Weights of a small mixture-of-experts language model, trained from scratch on English Wikipedia.
Size: 19 layers, width 256.
Experts: 64 experts in each of 19 layers, 4 picks a token, a shared expert of 128 neurons.
Training: a variant of Adam for the experts, 770M tokens, 5877 steps.
Below are experts of layer 9 (counted from 0) of a mixture-of-experts language model. Rows are named router (the router's row for the expert), gate (a neuron's input weights, with its number), up (a neuron's input weights, with its number), down (a neuron's output weights, with its number) and show model dimensions 128-255. Each number is 128 + 32 x the weight over its row's rms, rounded and kept within 0 to 255. Numbers have three digits each.
After each expert's rows: a language model's description of what the expert responds to. This comes from a sample of Wikipedia text that the model never trained on.

# expert 6
router:089106071152107157146169105158193070141165155197141172138147138120125110174159147122172122162116101109107153109087077118091069102105102098106077156106113141119098056085091169138125120140092088106109149109127085118101079103102101082201170130134110152083104092158150132095133103139144143143148189109110139165088155118171178070105098107108142092151144094151177109127149127142100115078134
gate3:135113133139130142092117082150157111164098118060136163117135120158130113081075119132128059118121104145098145133146096148088096146066125111117136142092159148104141099176169134071098179119133156118103105175098240154177155114131115093135107150184158146112136159147074101129092161073074115149152126115118100134138114090097128043134062148119138124099135150107108125120113080094090128050155
up3:178177174066097098122105166097138090140086187125113180120116120126170230180114121154148161120156101103194149142105179114136199103142119120147139136132100141098153184109169106150163165145199130172092147173031085131152154127125127109093119104160114136068098165120141167108139135168104152149131101155120188213099133142124167163165147091144099155103134138156119139095153177141118133145136
down3:159106155087149076147115114186101126138136160144144135136126138104122134128124148152064144152182123110111091149145135118155143134106141119155123141192109163161082141125107109084090169195189145154105094124162092091133124141214176142132139117123115119122184176104150130157117157165104136118183145080132099174131176137111144179140119131172088144020145083113119099062171056127132193103192
gate4:126073104105075089135138126193149071117116130131131138105130181142107072036170096134056102097131141151160156111141187082169146098089166199113121161119145095121114149107102175144152115103152073112177047103115154131112128169087096114157197102089152134148194065134114107141182114136134131152133097126184164094085184130166157150162133115157114090170134131143128095132134119063144106132078
up4:096117154124204179137142136080166173190118137168138139146110142143111115190088152102198147162118141119159166114106068130107150159085128120114133108147117126114156191167214080094123131181090211166122185138169113126135132083136108119134106090157109165086117143090152148088101108109122167172152179193134090135162170116131197106141103111085137161127112097164150174134181102193086161126123
down4:110110181115167093146133211129134108128150088132172174059140103146094094114140131125189094143137064131111154139156109099153155184150133111094167102149140090079102092146207129178197122225136096141110107134116064090193144073159146098132133142111057202113141110110117150144099109119059159095172125097142102157054147053121166133120181166167121112134123115082074104155156099145079147153080
Description: Pipe separators between cells in wiki tables of results, votes and sports data, plus markdown rows like |---|, and list dashes.

# expert 48
router:082102111156109141187155095147165081152138126190190144127184153149129072127142115101159148087083115143101140113122076120112104141103111100158118152083094169075097101082100150136166100129085101098086138087160098157119116091141082080159129073157115163117113130178161130104146108061124194163183148085096063146082126120134153064098087107117142099143127100150162081143144136104084139093139
gate0:130136113126152140138123145096147176120116142150139154077171175128080151075188125141182079090162087147137126072100056121148148114058162157100120114152106176095141058123133171138119108126139125088168132119098150191105081081088102117184104185075123128120164129115139111046126143140157097125133093112104107068143125111190152100226166133125132101158134088087213121111143132103153140134105
up0:153091062135135106115159159151121114152129159121108104111213148149141173125125096143134167092098154111108119137090121099129159123078154101133120141128051158078114138089126115161107142092111137129052103124143114126138089132161136182091101149126125140102089102134138122137093178084094174158144167073102248140090117136160100199188172121155121147182095213098172089065145100111158137158108
down0:067131129148083159154138111132159132072118139136157170141163135112121111149168126169139114104088093141125076130093134156096108093148103158157077120180071131100143069146151168173076069122136071092066129147155131138079129101131092122122103135121089150142100105092147092135137073155101142094190127144122142114167127153140164098163087139122078157195138108158094067134162122151157130158116
gate1:108061108144126082190145120122126149121166099105117126170132127153167109181100122155119173088116153163110114148125119149068142112065149140101118098066063159095135121134124174127135197139126099146038139182125091155100112139160093100140106074181104143122121144132138136161158115128142123130123146122084170095125127078169133185147072160154170053146131073133127127042138171087106149120132
up1:173142097156094175157103156146162133103126204181162152104166123144110109085205075143153102155147089088103149141076100121131120125153086104181087112091133169140133145168166155123152103143098092154094133102134143106096081067158107157079152138126135149143121086154141158088137069179152154128139169156082085196160168152103133159055094151171059152172131080090128114182177158097125178109130
down1:155065119109150151164126126151108142128129149134121126128121114135127139105186166154100178083054040119121114109107169138128127051145062172145105138122096161055125130188098148108095080180125103089085117101140085110050140099125057100120106171171130134065085119191123065118104080154139191140099149121084148159126142082130067123129096097139084156142116157149159131143134121110124109155118
Description: Final digits of years in dates and parentheses, like 199-6 and (200-9), plus line breaks ending table rows and list items.

# expert 5
router:105109127133115176197172072176158122145153137154166152129173138162103112155146056123136127089094103147120153101072113146123116090084085073128128132091094153132115063082106139186140085203118130110112157109147110178113106094137092090137154089135118130076098161125161100118144104083107161143151137063134096156100122087173132107087091122117202121156156133135150117113167154089085141080195
gate0:077167121131105131130148077126174127169124147123093145108135063074079158076146135111102121120171160139157121125110130144140111152131065149143123125103153150136065057109190137105142070142142123026153060117172155141117099116118140108121070140167157138113099104198201151074154120088117130134124150138132074126140146120167202111125104094079176141101125117146080146173151164131083068133115
up0:131115112103104097134128120151167121131133143111146131113056082090169166117125108130126117092140233185156116109152128181154157184075078165147103106087113141184119127159156100126066139147105097085130053129072163163184105143141151133067098119076151109116114089125134124147117097173186175082167117107137094075100132082181181129115128112131103153148150147094061115170116048163127109164114
down0:135123147141141135102118128112089070113174025112082081132108192144137113128116120142104134140065065116100132103098126121150114115168094117139091133195119104128138086136131150163095155101170121140073194099129125126184132158097146127073115144132137115147167153119163155151081120073090139173146126125202076134149087079181115129127127091129147106074065123081149205138126159128114179169117
gate1:156124148080113117097121192127152096152117153134113108161112168110090169101135113149121145070142145089101175133095087097104063102158167125150121121142183130114138191142111107152063139089138129105152080149171133152151092183155148143168163075111125209159124114109149093155109121178077119142158136090069164078126120103171142139115120209114120153132129143134106126081123140159165128187117
up1:128090123198116166125144097169212123123138111106117122100100092117136107120161110134156166181139077151160136060136179132127152135130147186088114173086169136135183094107125095049143075154135152128115148084155151116122068104142111147163197083177048121194071092131099147112172138090169144164128143150127131181163126147099176139125123144046110105166088124135120127218152134117133155110157
down1:121078142098099152102160202127162148121136135105133103167131113113157125120140135179107188143131076150185130100129096129191097107081159155167131109070105106140147145132092169149116106102112148160109176155170152091100128119101116086118135149116066170140072096152106098071116083140128146154119145108070108100121148110128088115120144131136134081100145084097048075155175062118143135223153
Description: Finite verbs and auxiliaries after a subject, such as was, has, had, became, dropped, plus verb endings like -ed and -ing.

# expert 25
router:123059130138121142169135139162146085145134151158139147104146138124151123140158119099137182065116122159098157099103123115103136120107122072138080169079106134091120082108097195168147119165086060122105132103146071187067091090188084107126150069138067132094120106168156114096201089109098128137138143084057091139068144083132182082092083102142186109140140123175146099129117181092123148099166
gate0:134114240146085089115104131151165138114166133137110137168114148095175094136163172091107099077079154136127060124099117170181135059113075133139127110130123149140154120134116132126073121176146115141091101097098099056163135123139123134128179127157152103149148129133112131128179099061126162143162187193133122081124102132133129082057147090141148085127127129204115112131136123138173112150120
up0:117096145132124117155137146143129118118197165138126157131085104135132131116136116080141191081163085121124161134116177129111149111130053101249126125139103138150116127097177115139113168130204130129112090162161102122149110110055107146149147135140074105076092136184138119146128114184110147110107151117131126110188162074141103147143160064075130170161126168194152176124055156145110150112179
down0:096086082178137132065133124128149141135128174133142135126101123111114151104106139109112116162091122091089170097113187129109090153109154192164109134110144171187087119105104132129101122145124064097179117169131121053169147107108104187138077148076181205152103168175107098193094159105176154097068153132137115134095117119147127134155164165128140147153095145135126136138153133098150117086116
gate1:105138097060100168150141114144174107106112118163119107068163127118162154139151115190130195085099155101142068099082119181127109122083123105095143098126082142092126141107124152099155130084104081098116111166091138130082075176158162115109155134135140161142086136117120070134133146111114157138148100134098176090122106152090132207131113124116148132160186141095084112132122149146116068110180
up1:135149125185129140110122150142107138175087135079170118127084110118158151120195143124133185148116149154104100154166099133133139093182154217082077132056152121128102139148193142076051181131188131112180121145168162055067154145091172103094161184161079137187216107183111083125105133171133163172075061113113103129142087085121073120120118113092103164102195159088158128100146173111115110142171
down1:122078144096072145113132136183118142142118112111145154133107126144205099092144106199188123161107121107135136155101147092130136124180180161154083176098106115123091067104179139105129140117126129128135108130125075107119108124100137146136134092156087107111147109186084146138100151160173112150102131148147098124082137101153129159210115169144123139128170104109122089119102173108140154082114
Description: Hyphens in compounds like heritage-listed and court-martialed, spaces before numbers, and role or institution nouns such as chief, director, Register, war.

# expert 60
router:107160103123101152194163101160140107169161148166176120108144176137139068138118095078197148100099104122107119102083085083105136119108091084122122148080135141112071073102102126113189133158095079101091150072138108193093123096146083055144124131150133173094110103160125136111126074074128153155147133100121073158088183087147160118111077092100126116138150104151152084123119169109117100104182
gate0:120092163131115146147088135130155104180119097095112197111069102160145200166145121124068191124166167193123124080057081179077133116153116102150115141130070144136113074066173113161132127113134130074145170170127174160142125076112093114154128090163146119096101132116098070104114053150160164126199147105123156099070102118130099170109113119112107122182084121152101065103070105096098111088186
up0:061118171070109100215155129134158079108101134090164133143103105143133139118124211168109145159135191116112109093100134150120114085126089152194103136153088113097079184107098097108086142122122133124125149198080169172128159089093130141108110126126102141082137150146128110098160147175175139201123114150140176095095117076148153166106096139109139116120145129147171063079076074108125150101101
down0:153087163162098105121062144098176089069117123070159105121099073079144133065145146176073122200121158152135103121087121082122174058113172128077154142138107105141139124123113109097099131140128120149138125081114132186138070096119171171091136151143173133199198186152157126119132090135108109124095091177105169101044133105134161140180156128091100139130168165183064080134066097122134120150104
gate1:155152117155152110149130074102095112165158116166144126196134081116162159161128150086096186101145124119105161162157091140124160140123122131111131106169088101098126116131106119122121151153142099162123063152124123133152120113126131110165129159139154165144101028128156163127142225128060147178113131075129133131159188136112107146135095038097107188125110203139125148068135137105080102141189
up1:147116112085137098180180127145145092077149129131160146145070096116122063118133123131141254077085149116099162105131128100093120117157123123174120126138203119091075168198140172165130104132105149115138078099147113097125136151123131113163175123173097146180120161096177163144162097113097125078159136146171149075081144150162141161100139139052108164113101116188108126107106109146198158042135
down1:136141050116145105094167122116092098120080087147180081133102141132117129174186152126085159169174118103147144140196104077197158183166137144159178118094124166109115097115149202132131080091089117153088111129098126142123129165194096094101148163149112136151164089118152121078154108140074131203086115125198103066148128134151085067079086133093127128121132126157130188115117164124199091084140
Description: Object and subject pronouns and country or city names after of, in or the, such as them, it, all, Britain, Mexico, States.

# expert 27
router:124106089119107126156146083183154104133127160149175171097153164191121090158104087093120145111084126154100190103060102101112107086140080077131103132063092130104126096121074168168136096220080093101134179106152075180096136079110113112163177118157144133112119108142122143128147072101148194148140135097123093177115150105153183090091096103103166113167146153156165128087158146116106154095191
gate0:083113154098131062188077130180094124085110144077117113095090132185136072173164125120156127178147157137091057137106073136122178172149118153113123186123110086132049143125115147155109168161127135060146110113062174105157133101156124090100124071180147130114144136081129116146046089118138089116126132093107071082162097148130151077072138094140121149152155126142168160109190150141100171143048
up0:131170132140148074139090171141125167110106082128149194131124216176131119183120194074159160175096110131060077075124158054135156106149140100155144121099122123136089141125084141076177172155144148130168135136089136098100124077158136154151099152152165125087150096148097170130107079142185156153120140204139153165152149109150164134087155071155105139128096150182135130051172084137141169109109
down0:114138077158120120087110143093096117154159170114117181034108140077147108117127159196106125149154078096140094119119107110142109159077091122160174105138083093089118122105133101161091104196090098145136123120067110167165088153157153146096121124149121143121115136190151130100137118114101123095119191081154145109141120156104113191047164137158077128099099172151116099068173096109168139106109
gate1:117131108210107161138125172078120061094201209143141127080084113172117162126122054091172130178172154162107088056063125113144150060134129108108151125156135100139134128153120103122053097127108165120086113159116131099153128116096139158174176183133117120182069112106071146154153126152148153128151135114164091148176119161100105162066072109128109133112063161088154113123111119125103114141077
up1:134117122151121142078116130179130131113182144145152188081161084163089077132116164075142103119160111123101150187131103093076159125157126126077100137138141152100089104105107172123121132098109139083186072125119172101136135167075163158165140176171125166077136072116083129149159112149156190177116174140154082108169166129159172158188152157122112103142168147146098115079141138113126161110116
down1:125088140171161092171180122094104110097110098151150092104151086167085125118083148189125182169122131149150112098186151135113113150055126142119102091191081144150104097080153159166171116149185113124126141108174180071031119140102060162120116106149147132145114137107080138091122129164103098079128115092062134112102190164115105085099107136168126132156138095163053076112110123132089101141186
Description: Auxiliary verbs, to, negation and adverbs in running prose, such as been, would, not, as, largely, be.

# expert 33
router:070138095149107171164188124128131093144145156146178159125156170126104104140141102119170155114076085161114132118114112085106127137099116093104110149056112164084084104129101207148153107144075098072098193088156119176100157080139083105132128072159100122095129128150116101110150075078131157126169188114121080151097169105145160119107073126087135095138157077145162113123184155117108110092148
gate0:100087097163125160137128064109139106169171111163151182106145119110104137177124083160165089162074135114045126124116072190138127143097109139140145191093156155149128116123116177135140159129138096119123115170186145129155142202180103075101171139102119134109125086168165047132155180136114111152162118043091157135132117193141144115139200126094143118092118114132136082120125082103097138117078
up0:164101088134141140154186093147127116111136150119113122123143140149080112167171138128126111152149094183145118114119152154102113106126096143100140102070139112156126055122119192111114165125124121165119141081182094112100139138121086141192139109179193143057101129171126122098175168102141138144147145100102105086174134143143091114174090102115103126218167111127048093103114201096130154144126
down0:151100110162076104165134124092152148124099141084074096167126127120118104101159077166077086132156102137115107043111169064132143114187123171126179150096159130165149153143145122122120152145147166121088105125106091079146177096179144141144123164143178135142134126094122089180096133178117068119143141119122081065143118143154123137110169110113144152156138158097202149181111122170066121137208
gate1:124095091130121105141099116101170138069150111144130159135094166163068131149122097160146054171118095157098135147139130100081144114071153144146058135146120105156153120141141133168079170133140102134103130078126076129105135108131113124128161171148130135199175157169076180103073152178102125070168151115152123119158111115128141149102163091103111193128194065131133080089116167184153160138145
up1:125102114112060140138146078167139114102112140124171120119181114104188110154150156120077160050097112160164100106122125167100137148155150068089136089081120199094121083084176161155161143172118112168136144107099135099128088126174145048169088059125158075076126080115130129152161114085129115150152174174075130147145130132095152128148134117167118021139111147081120092127149115115044102122106
down1:133146111115133159151188102149115116088087159149148086154130134150095083145120157168099140150060119162165160104118085119098098125127059147136085207077153131148149169138077143078120080141130087132133080115129120161121145088154124152135130160123127171118088099141011139164114084046106120127100112170126134128134136125134135106112040110075160132141146088135097120142123131135093113110181
Description: Three-letter nationality codes in sports squad and transfer tables, such as BRA, ENG, USA; plus table pipes and percentages.

# expert 14
router:109135110118083143178187106143140090183161162163187153109181149140125062137167117097160177095102097126113181127115115117103108153093086121148117150082095163098097120096140170125171070155077099101092151084138098176103104117142083073163129118158121212099090125164147104070172101102094168152175186093097094169090158105104142108101090104151152103170120105165162088112157175111096099113132
gate0:134104149106162060134111123115147122183112154135101150147122152135141197114190091159110163174173084119159162152128136092136114077141233142067149141092122059130144156123098124151143101188092099131106127157148132147134126131179115159112118125124107203120183145133182124123166114150114121164084162122144127116098177085140133141125185088141105088142140130117143063133102138085124165135127
up0:119113116161119149120101120177171115127153095108115109109152081137156165122101114120172129153143119134119111157083101090113200123089125151102044126121196133081136084097162080114143124138163100116171127153140123135094151182127126117154161180143124141154100173129067175130149188156078080158150112180148126101091119114096086094141181127127188184202052160129140106078129087076112134074125
down0:136077076208158172157168090124177133113102157123108182076132079124128149102153113104116085179134178112081151145088131107109047085119152097089125132111165134124160126138142130143101095101165126111130151130154113117147137055140126139128129140117133154115132124104185136143200090182124115117127107156153119112139218180145100165119167158140077174171074133057166105110132091149166101144080
gate1:125102122133164115154132123127163134198132116124169131187151103129162118160104123042080119176139183180133157137165099108114161127142085077084126114082154133150067080131104140118100152096090113095110174084179122105110135117117077142083102058196142078057129094134181178140121103153207191117172171160146152169122146092179124138153180170115094145193123100132135112120128137141071136177160
up1:139121127167106142144151111116116115051101161139139106159103147155120150153154109217145130070144141041089140092119187097120140121162155116143120140183159114134144142111132072109121105145120156169173116186087094116150145167115204152122176179112079150223071171126118118108144133160085105199117099055106126105138125100121140145144093126131217126093172167080084055162133162172166139071099
down1:106122170147108108100131149149183088068175087188089124142099098161129173160133136196152097106131127132129164105062142120098115139207126101109120151140185131050160150147111131101084141158127121092152181090125132153106125110102140096153141093135098083170142179108165118142090118133176119154194129160092102119145156140152131115123187106151124160066114064111131116120126129120136128215125
Description: Last digit of four-digit years and other numbers, e.g. 195-3, 185-4, 199-9, plus closing quotes and words like century, Cup, however.

# expert 3
router:059117126133115155190154142170135121183126142168155136111161142174098101141147118130128153054118123130085157116116091136089091131138099108117107196064092127087130092108133149146175093165087084086098189112158076176077138097147073103129135074138103187110120075112091131123138083100118158168171180057113081141077133112155146110095111115100154114155136087190172090102188152124095137090132
gate3:135144124084116107102129138175170140128116151135199160159105255183074132112084149078155105088119144164129063125031154146103132140151101158188113085116096127065151153114151162132177112070116134093124111107123122126181128116172070152112094165134122147134134117061125159148088130137133170183157074114137106095105164084118129184118188132167144127140179151152076108131133105080174117135192
up3:120153156190159158219121115099157080058150058099109144117134047090163106093158131167100116146079186108143158100123124162093171150090167087053144130157160166201129104133145135162081139118121147161160115133114172160126113100156164127132079150169161048079128144137145073109138144128156120133116096145136105115091133149091158046126143137105136145183108142127157129181143134126143107162114
down3:109109133092077167090105134128129112133080127118092037131150118169127150125096104132130127137157138149114118212114132187108121110099104123046100154112075140142156111145199171159166133164117158107108127092099139091073115128169170134156115106137128133159169098147119094152137067115136154148048082105118112096078127082102143122174121130140126113174137134212143115121085088096101117119086
gate4:136128131146140104124122128091100087163097140125149097119140144140084188118158168172135124163141106116127140168161175179126161114115090155110152147105110114120110139090175130130079076164144124090052131162135175180115181082121122158109106167071163108132096170128104141119093057156096176148116165111144115173132144093120146097125141166161144112126102134153117105081171151100164116136116
up4:142135163121128081062149200165123145088164115100139069138171206094059167133172156142158175080081102106100125097143132125153149111144102153133163070171124088090142135135105129145184134105179147074056117145196103121108129146175178167125141126141085110133177136134153083096142135119099107127160122079112097094154164134116154160126116179136117137074152111090187068073086173116170111178126
down4:152062142119192099145137099137139147105164161099146143167080107077133156108117108173127145153101132093104087138113117137126124102166155154090095086113150128103059092135173141112150062123105090107216078117129173132103133084091119074104110112138108085173121132181102127102115164128150082142145179133087114152135141074125175109094092111111127183122125128077170149086163125087057119127106
Description: Pieces inside acronyms and codes after a capital or digit, such as NSAIDs, NRC, SAC, WTA; also digits inside years.

# expert 9
router:112132123143096153164198098176159080181141146160169177113166144139104106147134112095150162066086123167120176120091083111118147103079110062100113155075092143081114090088089132178151102153079122089107164072172089159124112092132091098148135065143097142050122162142137090109134111074106168150191140108103106186072161130182154127095124122106146118172155091123152123124130156115118153080188
gate3:116122116058094106098133133131080150100190199108157106137156095165117179144127158177175118116086075108129124113162089094038145148120053154122106141165148149090148116147089151187081073125141082134104121110116048131054133135176186115100105125101123143174140132099147158182158106124074156072181058084181119187098136081073183153118092086079154109118177136128131119064129173180146128155114
up3:108176070175126131125155105140172115152146143106139154067191146119120041097101106051138103172108100141135165142161089095133068129113109085126125157104097110150112099136165121123129116171172189143116118052131149125189144150105099065141160157157106187142108134162143145094094160152101090132130167123119066135177089125210093111135097150182152080091158176109107102094150126113128167115113
down3:056139141153109167145160128136125155110187172125108170126099172135082127135209123166136140111105118082106132150108168029077111134137099140115056164179192094138150161121063192082149143123162125091175103157047099127140132095121124119174118142133061129148162117097112142139139145054106093132101162144115117127181116061148182132132116131133146152147144097135145121087134080169119163091133
gate4:127172160055148136181126092134100090085155144170139121187075129191123068127181088084145139083076125134164161068111116133152111112178160101116131103094134150128153150144098107181120093174100111131088142121104156125082120055166062162147153158153180132079144083138119130082137138170115175127095087101120116122121147103194193120115077107139125139160148110154115046068100143107158076135153
up4:131123116072127125104138139140140073107132136114067129101134153163176103109133163168153143155112184071131073132173038142087119145139155127189109091123128127138062136127145136069076108086111143145150117152068107151098146086187155160150175161121130120147135100170117164151126090123103124126146087149087136128131091125147191115183181119169095117154115140183130139143181089137117101109125
down4:114128077119137145085161149120104120136124139122128104097175094081159082152146153107132102137117199156107179117104161126133180119081110146154150063090081125134115139190159181152116113117114134135107085157144160137109107130200127148141164119102129179154063093133115075096153108093089157135088117158136130164104150191092087142126125114137132097139113130159098213141118155102127135126072
Description: Past verbs, -ing endings and determiners in biographical or plot prose, such as learning, suffered, won, joined, the, many.

# expert 17
router:115102087147095145168180122145157072168112119181161146089162160162124088155158137110146163091096106122111152117074111109114115100098132110145082153049087199085060099071099158166153091159093121117085169091127106159083118072135088078141147088155112141090100126158116117075142080129139158120136126107093109141079166122139148121109114121121162106144136120135149107126163145097090130082160
gate0:104106097129099113160165101108149120132133202169178138111136115111135144108135037136134103120138103128117163110154142067141075102143165104123093096106113126140152064136122152086116050135132154142087133097184137127170120122095107157131086146136145137060145164145140113121117139120109094116137134134159102136086193151208104096063158136172124169143157139107113148082144167140122110109136
up0:172157162136148125177095086182137142163156068119131106132147130123100097218162114129139146128117128125146100123129118187095153107160151109099126177102156118075140163124126140117099136114126145075170094158145102153118100096154160127129129090127113129167100095139130095107202114123071087177109128081063124076134074105118111155171119128041164119134099104145207087132136104160123126139126
down0:120132162086132121112168176138159152115151127101208142159157103129155138115143130160127086106129223113160149163099110105134154133119104114138162146147163159123141120096108142088108101137200202060108093162094130101147123041164123143144167153109101149103154068121185083123149100113066148158117171136044154119128101112145132063132157123118130129151126114083178139166166162068196090098112
gate1:199135208091139155156158118082160186157106173100094118147119172164141189175203104145121146141174133114077166023134136132174078079120162164097081160132172135127156135124132187143159138144118093129055133127107162127142096138143085084132181165134117168217157160120088113077131153138135104127156179119049101095116127078191119143116116149066157109123112154147144109078116130169085140120093
up1:135135159100152138144088148050137129173125092092161155121094208184183156130172092068132125089131152186105123107094094139142140132140133120070135138141108117154114148136142159117121099110143136123086092090152104133074161157137109131118066079105146154096176169170180143148106126150151150180160154157174172107125116120122154174097131119142148132109128162116170108139073139056151089138120
down1:100212131161127093168144122125135138127127146148145074111071147109158123167176113130161120119137132110101128178158126183153140125122111202125164086143063110078118118171139139097101165123151111134164128123092111132192135109113141083103125116116106078078107129148057131150148072076112123115079090163146123137132218127160074155109117186139084157144137088118070176139207200104099078082048
Description: Table pipes, line breaks, spaces and the before numbers in tables and lists, plus direction words like eastern, southern and previous.

# expert 62
router:086113087149067129165143095162164090158136156164161155105146168146084093159147120109116148128099114155109129112079091105070114117113131114159087189062105164091101090100112191148138110160083071091117127096129093215088109088149113062131148079143099144090096088170124106095162083130102147184147164097088085153086158110132171075107093111104165124172129115166161094121156156111099117098175
gate3:071174071193141134111117146152137110117120082128124182070173074154112055188119160157124149148090128143108138134160129157122120125187115073161100111169087137128108095104150136090114070155126092105088111188143145164111146101098126141146149147148161211157146107083091099105159176110102125097134153124129089140094077082152116121104103163130083137152149105196127146127059099101083159146091
up3:164053087167129098174092184113136178111148162161083102119132140087087122160169159136123119165152122173097079123109116087148111078111150171164110077149157114095154215132044092085126085120149147116165136114088132110113128129188187128163116151094099135155096173142112119169127059174183111105140159055179117099141108084123167146123116069136119079118162176090149123103148127118114110170123
down3:127147121140103099156153136069164094134136148143144114121113151119151133084136140130197132106133075113132205096090110096147119139137098153168143047123140160124117081102199141154132132129086134178179183170145123114136156094209118117149174118132080126119157138167143113072115170125114100077088120125133119137109130103105078164145130141112116121173094128040115137133113096073091087144157
gate4:118113155096125148129145131150170101131100147107151111093063108124137182106130149124125086160072138170166142087071163199152094145131175122158125100154123120152055101032123179126105112127196113128150119171149106136139135177071058081104187165107120167141107113164070130108125136160093163173143176122148131145067112087131096135180085125148137116145136158230130160068145137104187120131110
up4:145095123140122127118108149114102166113116139144138141154104171142115113093136089101146177100148129084095128149147118067153074112126087096119143090073134161121169114141111117092145136131057185076111153112109103112128091074116121132125116070143113099128120166099123118165119093096130101083116111125124135154188160138169114127051135144102114117146113103082129094191113117164081094147193
down4:115155156168109105105142149095130191140130101112160170105107129122123163144087099113168157093117064108119124158151147069151115197169100098148132068138079182164124085123196134102123117126106135168173162101111163130085151109146187132144131129140095078106132183121109162104113142112177169131121107104147146151140105089118101104164117126079175098183171091094129152103075125123110101079171
Description: Standalone space tokens in tables, scores and headings, before numbers or words, e.g. "| 2.6 km", "Round of 16", "Traffic Statistics".

# expert 4
router:103090102153076134194167100131183092138113150162174158120149138123110110158149091106170141092087097148097179101108088078096125116089118081101058145066090152092102106098104170093152088148117131095132148100168105146116116099148057086114112090143079177097112138133133103111137047073133141162161158104118067123108182121151149109070099112107153101142154109153156105115178154103091151057155
gate0:120188122156139138166121165119108102138164091157111141098148162152116115137159120187141087158132158136152103111106132114076099097130134078114080185156164153150091077162105080145095126115147121104150084132116131141157118148114044107143174173125141098124182149163062175158175060105145126148123151089135090170102045130202145106150125092118127131107161131090121117092181139137140162106107
up0:147131183152101101124089204140125073103093095092132125124120114108136134068134090186132074132169142100127091092080074132125149071144117078155115114162125182089178090087145164129135144126186107193151179151169165135087131085133107081099096179141155110135137159132131130129084106111126110133117095143160076140125109155123148092077165178099141207086135129131118134095133155093180146106117
down0:095136069169131127125099098067166054185121117057085124170098152116105161127108134136161149124121164107120179103110103092148104125126114166173098095070141115098135095116236104103116163121200160139105108101087158106107116086161145097128147153156208040145127189195125153153124135197097094107144202133125142144108054094064132077092117176126085121088108113094165130101131122157152136146101
gate1:116096136111109144165109124058149093100131107154103179090070147160138176127100156075145147087153092133105101156155123118138136116150081109151114119156137146165076090146107164184162137172145102130085099119121122133073110108167084113182164157159150180107136134180100154104122182114031132139140122123147128124116121135103157129142059092071192112149163187148097155103104144044118105123102
up1:093097119133143125141129092072152196147120149055061122123054118145139192137103112139132151106149076128176136099090145165216134110134179135115144134110114136148179139097140155094128115120091102142077121126123154155129184159114129132144089124087140061116143201123125085064118173075147147122099073187150121112150124180144127153116138107163069137071145158122122151146073117146174119098113
down1:167159120129124139134167160154140159141127153105134067190131120150121116126112169084130131083102117122109101098147114081178151195101118129190132121111163132182152156120102122063125153116096140154082107129118099069155102118150084126093126157116078100141093104071068189143149114093112104134035143194121116127130121134118128207140113104185154099064136094151129136160132158116179158152174
Description: Single digits inside numbers, mostly years and counts at the start of wiki table rows, e.g. 1266, 2004, 142.

# expert 28
router:113083131163107141159152114140130107144152152131148132086120147177072087160172084072165157087089105123147166138105106136108108105105102081107054116080088170101083105086097190167133091151111080058117137080186107156102105082120037125151157105151079165112094116168149119090126092076155133133170149112080126151133189108153139149085100118109172117169130096107162070095113143099113127105166
gate1:139125155103131099088162159135068111141153188181163101100051144107101129144082161141162110137139098149115147145150167139218115156140168111127106141097075100162176105114066085131126092136119153072100116084083067105177125148097138079120122163133139113138164108213071087122112166134142193177132107089119155119118087131154110102114119085094107170171106137172139177103081136137153083147146
up1:125097169116146110176161196152180084136096161184107165112087093079101146083156109166157147184160145166149082098167178144141071125145101175093107164130105128143121126127108124106158119134174167108133138183107080149105151138094070096167077148128111141177203130101126079118094175144072121162162109114142097123090121078168146131062126123059109169173136099158159167144133141135132120147120
down1:147065110119089153125114172059155139109120073136109133165061134095140132129156113108157100192157086104116114076092097090124179114126082182136122164101182152079148113127136102141091115096142134138112162106124133142132094183136107121158127142172124107133183118094132141180146132115137101155112116140121167121120143087063112113124139100095137127120115122112135154184088127174099083145140
gate2:112092158148133121122183112111091193135160123151155167143111145098138122222172087121154122161114111118113173079138139202148099152139123138119114146112140117119098135099110102131145148129136067088078119119163137164125078202110091139173124126114129146068124108104142097168208102150116133142159177137130133127140162086140088156125070095036087144182222101117094101170159110133097128163153
up2:129139120120129122109171144110169114108097084106178179109112098172143176056079124120130106086128127148148127167089104135091135052104124097117170155162194116159125135144121173138110099098068129194128126103096120130143149094110146107167139106152190080153203154195160092131102140071143098131152073107118081141148104145159180087075106143122119133136107054087074141094052115145168055108156
down2:140059150069150146146084172136127118161112135142127160119127110142125117101140120084142094143095151079118121124119169078147117087108062136196169157117145118115097082134130231146164101124153117132129101096120053108109139127201106092107107102064100114185118094173147122057138124087112109173176127140097104141075100120120085154172107135124164121148113130146182141144161090151136145116118
Description: Year digits and the space before years in birth or term dates (1985, 2011), plus name starts after de like Córdoba.